Experts of a small language model: a variant of SOAP for the experts, 9354 steps.
Below are experts of layer 3 (counted from 0) of a mixture-of-experts language model. Rows are named router (the router's row for the expert), gate (a neuron's input weights, with its number), up (a neuron's input weights, with its number), down (a neuron's output weights, with its number) and show model dimensions 128-191. Each number is 50 + 10 x the weight over its row's rms, rounded and kept within 0 to 99.
After each expert's rows: a language model's description of what the expert responds to; "gets" lists some tokens that make up at least twice as much of what it gets as of all text. This comes from a sample of Wikipedia text that the model never trained on. Tokens count by the router's weight.

# expert 5
router:51 47 47 51 46 57 59 52 65 47 59 65 38 45 50 50 43 56 66 47 36 58 57 47 38 30 36 49 49 50 46 58 47 57 32 38 49 45 58 58 55 56 53 52 61 64 53 47 43 55 51 39 84 50 45 56 40 59 39 43 52 39 62 56
gate0:52 60 56 73 32 46 56 47 62 49 54 55 64 47 44 43 44 64 52 56 53 44 62 67 32 51 39 59 51 40 54 63 61 48 45 43 42 54 55 56 43 57 55 36 45 51 56 47 46 54 41 50 53 53 40 47 36 31 54 68 50 51 45 34
up0:65 41 55 46 48 55 56 37 69 53 38 51 44 53 48 48 54 65 45 56 44 68 40 41 56 39 46 43 41 64 46 64 59 42 41 46 32 59 31 41 53 43 43 58 37 41 52 56 66 50 59 56 54 60 33 51 39 50 54 77 60 48 44 36
down0:54 34 62 55 39 62 44 36 52 55 43 60 42 53 38 52 52 47 55 49 61 44 50 39 42 36 55 37 41 48 57 70 35 45 43 38 41 53 49 51 44 40 53 56 44 44 58 44 49 44 80 57 39 63 44 63 37 49 67 68 79 43 49 42
Paragraph and section breaks. Double line breaks, list dashes, sentence-final periods and heading equals signs at boundaries between paragraphs, sections, infobox fields and list items.
gets: "\n\n", "- ", ". ", "==", "== ", "– "

# expert 15
router:30 50 58 54 57 39 48 40 62 65 35 23 45 46 51 62 49 48 46 42 53 67 42 50 56 37 59 50 58 50 43 57 58 46 44 43 53 48 37 47 39 42 51 53 41 55 46 71 47 49 47 45 40 64 55 47 54 64 53 43 67 52 41 53
gate0:28 51 38 59 35 61 54 43 45 59 55 64 55 54 44 45 57 40 55 48 56 47 38 44 41 65 64 48 68 40 32 54 48 48 66 41 51 62 51 60 51 55 22 37 51 62 59 39 53 48 61 60 51 51 48 45 47 52 30 60 47 47 41 35
up0:47 43 52 59 42 46 54 41 41 45 55 70 49 60 65 48 53 49 44 68 50 51 33 44 43 53 46 31 65 49 45 54 54 35 62 56 65 58 54 40 59 64 09 50 33 63 58 44 47 63 55 60 39 41 49 50 35 50 45 52 21 60 49 38
down0:54 30 51 36 36 59 47 66 42 48 78 50 52 68 58 37 43 64 51 52 42 46 60 36 51 50 62 50 53 61 37 46 57 42 58 54 53 50 66 31 64 39 65 46 47 64 52 53 60 58 59 23 55 46 50 56 49 51 61 32 30 43 51 55
Copula in definitions. Present-tense is, are, has, can, or, usually in opening definitions like X is a Japanese manga series; also See in See also headings.
gets: "is ", "as ", "are ", "has ", "or ", "be "

# expert 11
router:59 55 49 53 59 54 52 41 52 59 54 61 54 44 58 55 42 34 34 67 41 74 63 48 59 60 60 41 64 63 80 49 69 43 65 38 44 50 47 37 57 37 63 27 37 60 60 44 42 55 53 54 59 46 62 57 55 59 49 54 49 74 44 54
gate0:69 67 48 63 49 49 56 57 55 47 55 47 35 53 62 64 40 48 50 46 47 52 54 49 38 60 66 46 40 51 52 58 77 58 43 46 58 49 75 61 29 45 55 43 45 61 49 41 43 44 66 58 50 50 41 54 54 74 56 57 63 44 43 32
up0:43 44 55 68 59 51 49 55 44 42 49 70 53 41 60 51 54 49 52 50 47 60 44 49 43 52 56 44 46 54 41 44 59 55 54 51 53 46 60 52 42 54 51 39 58 44 53 36 62 48 43 46 56 50 72 65 53 32 46 62 43 47 43 41
down0:50 49 55 39 64 46 44 64 64 61 49 57 59 25 88 56 47 39 49 62 54 51 48 54 26 48 41 57 49 48 39 44 49 54 50 49 57 49 53 46 56 52 51 54 55 56 58 37 40 50 64 65 46 57 53 60 61 39 57 46 55 53 65 49
Closing brackets and quotes. Closing parentheses, brackets, braces and quotation marks, often after years or numbers, as in (born 1971), (2005), ").
gets: ") ", ")", "\" ", "), ", "} ", "] "

# expert 13
router:47 41 44 38 51 40 51 56 56 34 27 62 59 68 55 53 56 38 54 44 44 48 55 51 56 41 55 48 59 46 48 48 51 37 31 72 62 51 43 52 39 59 66 49 42 34 51 49 60 68 57 66 42 51 76 63 63 56 45 64 63 61 47 42
gate0:42 56 51 45 52 40 51 58 49 41 57 56 33 38 48 73 52 53 68 46 37 59 39 63 64 53 62 66 36 34 39 55 65 53 65 55 58 45 51 41 58 58 48 45 71 57 56 46 66 53 58 45 56 51 54 57 37 34 50 55 48 50 54 77
up0:37 47 55 61 36 56 54 45 57 64 53 35 53 63 38 59 47 49 24 61 52 47 53 43 47 42 59 57 61 48 57 48 42 39 48 36 58 39 45 52 33 40 54 45 55 46 67 46 42 53 51 32 41 60 41 63 65 40 43 51 42 62 55 55
down0:48 54 56 52 40 45 60 52 55 63 52 43 50 59 21 57 38 52 21 54 68 47 39 39 33 44 59 62 40 39 62 51 41 30 37 33 61 35 64 60 33 49 53 54 50 33 71 47 45 40 42 29 59 51 50 46 41 36 42 62 38 43 41 53
Common prepositions. Prepositions before a noun phrase or article, such as in, to, of, from, for, by, on, with.
gets: "in ", "to ", "of ", "from ", "for ", "by "

# expert 2
router:68 60 64 50 49 44 44 55 46 50 54 56 41 48 56 39 43 52 63 60 37 42 51 38 54 65 66 47 62 54 68 48 46 54 48 53 29 44 42 62 66 52 63 48 56 40 31 34 55 39 49 43 45 49 67 24 39 30 57 58 53 67 46 46
gate0:41 49 46 33 51 34 51 58 49 61 36 45 46 71 52 62 53 37 44 39 43 47 48 42 47 49 61 41 65 64 47 51 51 74 49 51 51 40 45 50 22 61 60 30 42 50 53 45 58 42 53 59 58 48 54 61 45 42 62 43 28 50 42 57
up0:58 47 53 61 38 36 74 67 41 46 65 41 55 31 59 57 70 47 25 48 59 49 38 43 28 49 52 55 31 56 49 42 44 58 41 61 49 48 52 39 58 64 50 37 46 46 42 51 42 68 48 47 75 60 50 46 59 48 56 58 34 61 49 41
down0:40 43 35 19 40 41 53 53 53 61 37 46 45 54 44 59 60 49 29 56 52 40 47 44 52 42 45 54 48 72 37 47 57 66 39 46 48 58 40 37 48 74 50 46 41 42 50 46 69 48 47 62 63 57 50 59 65 39 62 50 55 42 54 50
Hyphens and connectors. Hyphens and dashes joining compounds (Brest-Litovsk, opting-out, wind-driven), plus word-final pieces before fixed phrases such as well as, such as, including.
gets: "-", "–", "/", "such ", "t ", "ing "